{
  "hidden_act": "swiglu",
  "router_bias": true,
  "init_std_down": 0.0039
}
Below are experts of layer 3 (counted from 0) of a mixture-of-experts language model. Rows are named router (the router's row for the expert), gate (a neuron's input weights, with its number), up (a neuron's input weights, with its number), down (a neuron's output weights, with its number) and show model dimensions 0-255. Each number is 500 + 40 x the weight over its row's rms, rounded and kept within 0 to 999. Numbers have three digits each.
Before each expert's rows: "comes after" lists some tokens at least twice as common just before its tokens as in all text. This comes from a sample of Wikipedia text that the model never trained on. Tokens count by the router's weight.

# expert 35
comes after: " ", " |", "0", "–", "|", " ("
router:590510435465497454414556535582435454444519527541476508461471567515492455509583562509495540478416530521481422435474474491504549508535505512544521464481478443488557541492452502516439542523554539444583479471452485553461572522540477529516506521520511472505432516585481510477531448513521549438570546544495464483535435436473457441529480493450471534450466477501582452510477487549440545496523537456549512485498490480490529454449572457472541535537499481470551466497495493448442459484545537524546519504434529440501461526513553511548550432519522562512418504491503556527502523529479481477430539447495472470491500501478505524471545451559549455519520559480558474472463538506492513449524501466510514519504518434529584499473435587541500488532478518493565497519430579499431486459559506
gate1:452425457497517454474529556521446532459506484517541556445532546474492501497602539523502478454513503497602508527525487444481515551568470448517449491458536577480463484529485478423454548523555527427562512439478472439559573501539449547438446528422545465473508520471483476540544529507504431508518559462501483484534467532413499465475525525468510512500460536438463478484472584538491525528477561441519503470498563522438462492536484417444506531470532444499558480547475541466562477508489446485530493426471456473589483553587487511468573496468500515492519472494478433520516532479480467515499515378508473491481492508500409457510531465506464568545552492450549537535550495461472481487539572453498520473491499465412525509474465508449438542453523483468494540491459523457508513579480512
up1:562567427500464541527543499543504539523509483445560475499555526534495568467529495540477493485542530481521469528477476490542512535543479514523537516519541443460474471537455498486520571518515463541526440447489487438578537438571520493443552440575510479504408453513522499534565447514479457512526557448494515512497467505534508531428440482420498519563464503505519477565427481490521558460561446510509531539513526537464476468483566492485614454531537401503545541468490455505547497515485493496488456486529494449482508461498438394528460425465566433540487467520509551453472449560502438496520476455520559479496485480506435525461468481489515521532495430489468516444463552508515472464572550455602507466484564408521483503531509498465400488522474519482411569478528462488486494502509547
down1:515544480475456496488504500550448513470503482454505442478411568494502536442502488530521499461493464451551460531476422557518483509493507489502463498487513464501493493513547543408562505455513485570525511470469497561466549500517597434526496478613541438540448452497482500532576481544518592569536528539539556464551535530512522541480497514487520440521512470534436538540522492594576527512485464513492517554436507530502500463507415511534443529460562536446501517484553493515464456484550443505482518442394489516443422524466496480443485412451499501494472500521462483534531535512527473523603545521505503544459474529483467457523454529480475530428489547539548478431495579484489511456464468467509412505543495550520502431533431491528520483528512430565528511538601473495452488466500536

# expert 21
comes after: " ", "1", "–"
router:574487434456478438411560574580437479420504511589480465495489555508452455499576543508503531478459503516495440429474494459493591534552520496518516483505487476531516510510415475526432524520526510430559497456460476572485595535562491525471500498516472457525438532574524510466516444508518580450570564540481465471560463455489472428524496506471481557427439459530569435511466449577457546481518565453539490496502478495483538452463544442494553550527514507449506466488487514465443443507503544469530510527473520458511449515521526501499555471508533494490438516489535548527514487508516423532452503443537450470467512498491510535453529482553544435480502571498520477462503495518481535499503497466483528509473507463528549518487430576507477490527475486500520535523402561534412471458578540
gate0:473535459527461499550549530518573503541595474455507538536546487554460496459551509474479454439527546486491474496455476482454481478512531452497511520462446471470431506553478481517495462541460518465478468546555445460533552477483476574514535526463441507515484447514475465494547591464499506452495361484485509543510500486607535482580508490486555540512488542410520366478416505455557427441526453431467517467473485474533525522521566468500519484494526535520456453482524452465568457526520454488480564536513507569523502459532498455489476501480511467437591414534419510475503511525483488534489480555448420525505478556525466517520589446560487486535502480485493519499539566528505522432478526463583532531503509479487496498469481518490394508510451507510567487494490549532501468447498495
up0:570553497508481550484543475484445457500519527460562455489565527552545474490512454513510499523534544522561513510466540476511480476604488499521525510506451590488446501520475546472530527568495475509457534502395464477519464505513495472518566545499462425517493469461560464573486529566473536479497460493527530531487501457503520499470481405539473493481542479551501557537468425529423488530590458491486518460474454507498532466482535463517563456496545492543431487446436482534464543498503517546541482534486552442537531488535542582536491524447503554499465507531475450489507546509488481572514507505461384499493536489524581493539543407463507517524579457454585491534507455491414452498523452556538500559487505588481469507559418502526466469553498585463529503537502572560468457528441477
down0:463547510485450524482552571528550488586510487465535485554473522603488427532524489495486487512521547485510489551529476473489526570533503525537469502532490519504506483517423478481420531550565471473471515452503443481483517534483508414428416500525423452513503530480461481435528528475554507532393512486506543480476441489500486452565505498451526548483549461502506481467413495528484514514462525436469464534491479545570563472546556406458433565461514471570488491495445452492461477451543514512463412519583498564501493458519508432445482478488465478448531507463511513489475495479556494560455539471469536509441481545456465508465534457525531437491508474469594554407509509466515514494562482468462525478488572493524486547527473454518469527425415574500478480494517594545438499478516543

# expert 54
comes after: "1", " ", "9", "2", "0", "8"
router:543496418444487474469540534557476517437495486562443518495493513513521482490655519480529534510477491486487385437432522514472510547531474538505512461466465506506553476478469515476453536510521537426638500523469529548504526530562488542489502439466520478526489497538496455524523420484542565437549555516484505473561466462484440439526467450495477529482493489494543410508436460510482513504492565468503495485506477495505587466509557475455504533533487503459568477507491512505531486470499550524494534508494511505549490493514531471502561461524543492502375528443535517507545539543512467500374520432570415460427549468531518533504540483531534395501505540513557535492501535504480476477528545440457488475528491474488586518478489534546451495513510490485520535496469608481474498487596468
gate1:528545495470490626504501470526463471374458469563520445516498503432529533488577535488439532463459497502532483495487489497508474543571498517499490519539524508513540441496550452423440506382565475490420457522463470534473518512511503468507471475507521428540474590529536543488502484517477537537496529490592509568483534514514462541459516510464481465470426506555518490573574494495444516506552511519602488516574525467513470517493470521553511462476479571536520516586520501591465510439522477502443481491541547456413489428467487538501527515509454468449503574474496471474501490505516407477457501512556478513471475470446442518590427495435526498489518487448516485506495561541531553506509479453500456544482478516475451518492439440482483512542559455444519564580559499473524515492501510
up1:489441504530541554466430504449455492550496513439452506464461487513463435458363482552523441512466457552509550510557461526512488419458528483504520499508422439466427535554470522551566483552500542587506553424502527458534488463427459502462479488554488475468470513470578457531466460474480499568464515550479489448442499491518482485462515466508491436498538520483474545494499503499570501559453468473472470512512510464480426539483449461506478473561564481537448489463518524457481470527462450439479522440539511589512559549520456534503461539503609448519554512487496511459485495466481553520558476556448507536566470485459522564484435474481490584488507441506459490532543464471436588546497478581476461494524447546487469484538534463458476546571453535473518481540452477513481495545467510
down1:580501518468522468463582530514418491428524494564508499495576542503564510538592525460541579534523529493521474497428477487454555511541526519501487471454544567532492554504520458497495504451528510473492479587482429460493480538549521527459450508472462464514516505486478523448530533483488505423483463520539499467508520435497504486539422568462480473447437482488495474479517520495511504429505536492477505547509557559514588515468567454474416540464462460426543578522539557460560492443484532537573496557523506418476496460409530465465461446507467500482409507503488518488505497530461456540458475462511480501508475500563469453516488519514471381543539589510488452523511499530507493497383528490488529474490540419577463604489488467506483511462539489508561552546518474520487502494513551

# expert 49
comes after: "1", "2", "9", " a", " D", " +"
router:520502500441474452460555500598492498464524467518490497463478535518494410578522537431515523520464500536495443444460466544442520530613468520549556498525474486512497506466488528524455496524577540443593449481450463552483506499508495505542519501489520455495427483515464449498510408543513557438517568550498559502574479472396433431514460480521520522493473511576571435556527444566466509497521558452559467498583507463531514469463519494474548530519465476478541477503619515445517507515483512527539515596460501461528465499494511491504534458514529538507494499466471539479501496510463442484478542483515435506470501534555463507533558498550547442505468550565509570491488533527462583474564459422479536457535450457495553489472520551477507474494492512489516474474454544484489551416576530
gate0:488526471472519481583531452483490494464531521405552567544447468489509501554511498557525481563492473514539483499500600580496521467524492500494457458561545580504497483464498559449515411532514459526503453484504466542511463506461514493507514496507525447551526468474464497534494442529483492492459471628535444470481480513497432487526498485500489516506473516541462517524517424443528567424520548476505482501550537451535555526485444565505521554519461513508507541477555462567506578608570517510547600521478508511438536510546462503495511436484536443462540537489514486485462495527458435489486410497515512580512504414485481559555553500524538485494485483549507502499515546520506530439544533443462498438511425504466575509485566555383471470449483468534555465432445472453499476476541506
up0:564513539495527508475530468531429556545519549534474478425511437510496503469536547534532501441535543466544482500480397465525471492413518497473495485439541512492568546521471472515387450487561441457456508510505547541589416516428511462552507569461482482514524483544506598495468527546540480529536428554503524533564522481504492519468466484507614513476467509504516504518515458517540596587497481480433544426457522564525450520583490449465512500530536518575424440472470502569539456445536489510533553494478524442466512496464530481501437562509512470496461502500469586518518497495510532493483441512571464488516485482465541465534509489472518461538514505522485493494501466439537486484506496457479541478509564559417499527449474507506523434489482488470507549500423563561396514512500501
down0:475470466522471507538510473537428486430545495492471512458407443490495544576507490475513429507519518497539453535528500576491462523531496516453490500539476525576476528521569536459561500533515533601483482468492385449469492472508505516389484446480471505536519485478494455496476579533516493414529481471540465467504543546519482550467565456512501529474468514587466453494534524515532577419498513497518482458501557431517566473501457527439514471454506536467401521502544435502500486602413499515469512585507510518522501491472529503518488461429561522503455488491513469519518460505436509373426508556508461494549499506538471456510560462518506480502520486506577503478448510586466485491495529439476564508536573511472546617545533495516519466511530541535499452456485485468515468509545496

# expert 61
comes after: " |", " in", "|", " of", ";", ":"
router:588507429481503449412580564570431469423513541540483507459503565543492459484590558508534525488458519532506418411455518471491548500559501476529526482488516469494544518515441491498419537521514524439578504480460492543440565520523469543489484546502485481527453500587506524487506472513500569419577541560470490497538467443449460443528478490435477553450500483499586456527453495575436537489447528458551487484505510492494533434466553459469513570511539522494521447480500488473487448484501529501533530503458524455504467492510554516535540444495514543496426500479487551539507493506491441497433536468497465461437550493515496519474528490535551434504518571478531454473429548502497494491513541481506513534485512408537581513474442568502514476510460497496543501508414579493421476487573536
gate1:547469518563547492469524472515518458491509496461500503505464575505472504520487468522499453458496502571468539492518533451445533470532482513437469509483481466517488552581520506483424528513460536465564444502550416511464543461509507514535515499584469528489521488453509529433549517531402510529517504510472499517471470484569474483572590453479485537570412470508570416457441443497513458426472485443574445454482553437409492587516491539515511519556569480469540537415498448494493459526487522515502531534520492548530534501491483485506474439486495510427503507556497563479502525444528543558491533480480511453464505495464530587495479515516531454488596551548441462467511524549547489437512568449539514512560514467510574553520457411591546497517549478505527551485542495446496564462480489
up1:477457486568521466555448505483519547509429525480531532495449556509418515532540553521456468490489547455498468524487446445494506495504471481512532477493567610495520491480494513488425494532445503547537444490462570471514497439512469518565566571503545574534540566487439441490496425539532476494504523585468452497493511428456513495489514523509494553508496469491499447496531499396519467474514488523475481464457397502559442530464518449493506433418550507546487470506481500496530395490472498542533452532463518432485555520527552474510476450457493478504466471517496576514501554512510502440487452568485482578532564456500517445511532544500414518558455542477475513525493520463456484527546386505600500502506524450523548471523480440467463498487480454421493419473514561495447536480530558
down1:594534546477518493502491456494488497523514494508533525489481509456533488461484499486498402524577534544454426528469531535582464510518514536543533535491487484515433508491476475524570473494517463567586496548468581498458516454425530483430535476491500536576481538529473530470503461542583507530562537492557528523456502559499484475480495516590487486507549474539509533560514485471531565584508442524444524473526506475363536457499450540513558546464504444452514508543512559471498482571572446513513437552476444553426455524462544509525508550499454426505550523523541602494536495493494512458425491511443494496510504437466456473499516516507513418459455507485524471491581486522543475439533516547552548547505535463487500491556449547508489488411451496430427527495469456481501543469487499

# expert 56
comes after: " |", " in", " of", ";", " on", " at"
router:614533421491482440458590539544425444453511531542472509483494578504498421458565563528537505475473476547463436418474492481498568540534519471530550479477485474467559543516431467513412515499537545465560512465461508556445554542541463551502503512507508488502485501599494473517511459522514552442541565534476477468556468437444467437554479475436470556458472462523555465569468476561434529506484510478526507472469491514499526457454566476459524553517542520487523472504477517455471472509496532499512540508464522439511446499521565523522559434501528536518418498500474552514500506510497462510444532468551456475448510517484509519458534442555586437502516578510510457469480546476500522443529540451524484496488508460535574476479460557507480485494479506521531559521441595494410500453563524
gate1:542470587505542477550529508555461457413518561476439495413539486590518503488584479538597561554516477517455479561442498516540467462463542497507551472414547455439504553471409544481539448513516505429512528455515461489489493487548524503490532474493548494523455520449544443431564509467525552456492528501534551467454549451530519427582478538578466426590533488505506475482497462428499591471489542493486451528529482489440487504557503494407416477498503527552486501450482514548506533508475423540563508462470499458505503500525493474536503529531502424469410507474531505499494449508477501515466449410509515514480483506471444509489533463519525458485458512519489472501512436511477555496499548521505557525471518511520449533572481543490520480468435529483520582500432431556491541506499501
up1:498486439477548481515508565443519536501524470494558520481506560453465540571566553389463489419542445426480446501475594511536491547579578493516513517527494626512554500483540509506499398579468547540483432505550475564467520560499466508478479501501579523527536491483518493467416495466456482513493550446470505523521480553530504439490491490471431524497469542502519484505414533476554460510489500536462527527528471485493515511541552471547513486474482484527494526436499513441516474563487543504510485531497514450454515546435458465479512503517447481532447621480467431525542466483482487408519434513522546492550524562503566468497505491485443455454459529447505513583478504524498521486486559460504489533510509519546408615540471492576505534517517483492457478452528547502477484475466463
down1:556526525473471487452451492502475483492477439469498422514472554488572494459447484488487447507527493497465545485537509455477496504522479500529514471408458524535460556395492542494492513547568486500493460513555490515517467513484547472544488574509488456491507513499588496529517544507487523517428496479482544545501493499489488518455543406529483433589468545464502444532453501432497445553588457525519411484546520566569532497521454415532462551530445527489494577554509521466507521488495465502457473555516457508441434512512475496550480452525453541444430519500480471464513490514562557500571519493491497544484500516552473550544500506530564457485527466583559449404513497475486529469510532512490457529513526430578402552481512554562479526513561416572465539478544443526449507481434437